Weights of a small mixture-of-experts language model, trained from scratch on English Wikipedia.
Size: 9 layers, width 320, vocabulary 16384, 64.5M parameters.
Experts: 32 experts in each of 9 layers, 272 cubed ReLU neurons an expert, 2 picks a token.
Below are experts of layer 5 (counted from 0) of a mixture-of-experts language model. Rows are named router (the router's row for the expert) and show model dimensions 0-79. Each number is 128 + 32 x the weight over its row's rms, rounded and kept within 0 to 255. Numbers have three digits each.
After each expert's rows: a language model's description of what the expert responds to. This comes from a sample of Wikipedia text that the model never trained on.

# expert 27
router:066135138146152143170124100108091128124110087130106159130129038161126109115142122102141143195186144142152124131128084111163152125149095074125148103161147097110080160144170088157225098127148160091061119082091162152099130173183121135111144156
Description: Word-internal pieces of less common words, such as fram, epit, ly in generally, and non-Latin script bytes like Thai, Greek, Hebrew.

# expert 21
router:101092065109197079144158120119143132140198126120118110168163131055167098099168107147141122134162074103140085103127104149172037081153132081108094114126148127177175115122085100092146124160137149131125133127117121159213055157139144154124180173
Description: The article the, and national or institutional adjectives like Russian, Royal, National, German, before names of institutions, places and countries.

# expert 5
router:142132141166129142106102171130111144058104131119113109063145095153084147092113118127143121162103120149150106135208109075134130106126111183109089084167135150115191157179093112147174115151149128088150131120107134127126127206101124074109134115
Description: Concrete descriptive words after the or a in physical and geographic descriptions, such as small, black, stone, east, surface.

# expert 22
router:102153118112115139083123122105133155089141193121143124142166109084127102118157073102089095160144153168144157104130079127123144118237158088122102101092073104136143141128107124124161117111098127096145148152114143130118149146119160091194153112
Description: First names and their first pieces before surnames, in cast lists and credits, such as Robert, William, Tim, Trisha, Mariella.

# expert 19
router:116132122089164141132100102139112109118133090132148104089101106180108110134100169078154131130140127069102101116135137130142105102139065165174101103164137106114124161108125117227092087125134027093130144149152154137149127111133098144118089072
Description: Commas, colons, dashes and semicolons closing a name, place or date, as in Crystal City, Release:, 1931, Like other TCAs,.

# expert 10
router:147158163153077098185097135097095131152168165106170130117083116162200108119093106137100116174147114057194169086126106141116125172079168098169079103141151120119170136131133154092136152147152091096112067158129178139145142098156162073101118110
Description: Music-related words in chart tables, album credits and infoboxes, such as Albums, UK, vocals, guitar, Pop, chart, footballer.

# expert 31
router:156103134124212102137165158110111135156163066173121103139083094106160203104094157120140095137103168103140118148120150151112115168088126069095133136138094109114127108150111165129058152115124163122144109153187142047144094107148210109094146130
Description: Country codes, league and club abbreviations and team-name pieces in sports tables, such as ESP, USA, FC, Shamrock, PFL, Clippers.

# expert 13
router:144217053136135146098122147159152114167119127101151145124111109077123156098157136160085075139092162106151139098117120171087152115082158134128205102091102171142109142174163154148095116187159136140161064118057113094127128123135124158105116188
Description: Words in sports and award narratives, such as won, played, the, in, second, Championship, medal, Nominated, after a verb of competing.

# expert 30
router:120136155137100107108162158116106134112191172095118097126173117078091129085103116128138114107131070116147167154149169114154110106175150112123113139122159112084143118059042088067135123084139136148172147153184082125136152168082131121111062130
Description: Action verbs and the prepositions after them in narrative or quoted speech, such as tells, offers, defend, explore, of him.

# expert 29
router:064125106156144136123142137134098130074147092130125133111148106170190103125122050092158099107150131120090120187158121079116177176126119121123139119099139119144156126096145180188079106170136185123117137157098132101164150109087064101158114116
Description: Opening parentheses and quote marks before a name, publisher, country or score, plus dashes and dollar signs.

# expert 16
router:111070155114141133166126124163078119121131125123113131136058160164178112154165140175150127192156119204140098153168141196115088157167151127143152161178131125153086103093107038132088111121128122139095130128141109175116101127092112112117172116
Description: Byte pieces of Thai, Japanese, Greek, Cyrillic and Arabic text, plus word pieces inside German, French and other foreign titles.

# expert 11
router:145133093112035127150090140114163154153102087073102151077082176151065187168141133145145118114136093167126064113113170161085092149197134142083145171108061135130158117102096121083091145168101141111125106130121125164167108132139113188056116135
Description: Words and pieces inside titles of songs, films, albums and games, often after a quote mark, such as Love, Night, Dead, You.

# expert 14
router:102140064158133061114149106157132118095131114141133184144128103149124115048096154097150165148149096103199146072095094075119146118082080130129179100074144129144131135100147120103111125069138131144146144093139101114161128115096085095128120105
Description: Surnames and surname endings after a first name, in cast lists and sports tables, such as Johnson, Smith, -ová, -ić.

# expert 12
router:051108142105138103130147138119171144118156080174181128128082072152144123163112126077126097123109151132170108154043108064163087148108122138186152116141121159151184085148152087235120149098075155131139115155089127132117135126151119107230120098
Description: Month names and nearby date words, such as on, in and commas, in dates like on November 27, 2013 or 28 September.

# expert 7
router:159161128059115104165129117118167054153157121132111107096164202144127054151142141112120096138144165074097102161073128125148071137121153153143151162096121126125106132097104074113109141117060140121159135139076037149132114105126103111091145141
Description: Conjunctions and clause connectors in running prose, such as and, as, but, because, however, while, often after a comma.

# expert 25
router:124093124113069086085208165131119168128146135169149147105144189100072186102159125152098098088126155175089126153137167083092097064141101133123045132110142196108109075131147079123113186101157151160162175131146157158124090122133144137132116131
Description: Opening stems of technical and biomedical words, such as drug, recept, protein, g in glycoproteins, aster in asteroids, listeria.

# expert 26
router:100129165120146114137141144063130095137111122151143099107127106176175187157100135119182189157144159131101141156184135095143124141148145076103138096131124050015174107188194151141105184095132139088031124161118151172075125053153116088125139096
Description: Relative pronouns, pronouns and modals starting a clause, such as who, which, may, could, plus tokens in LaTeX formulas.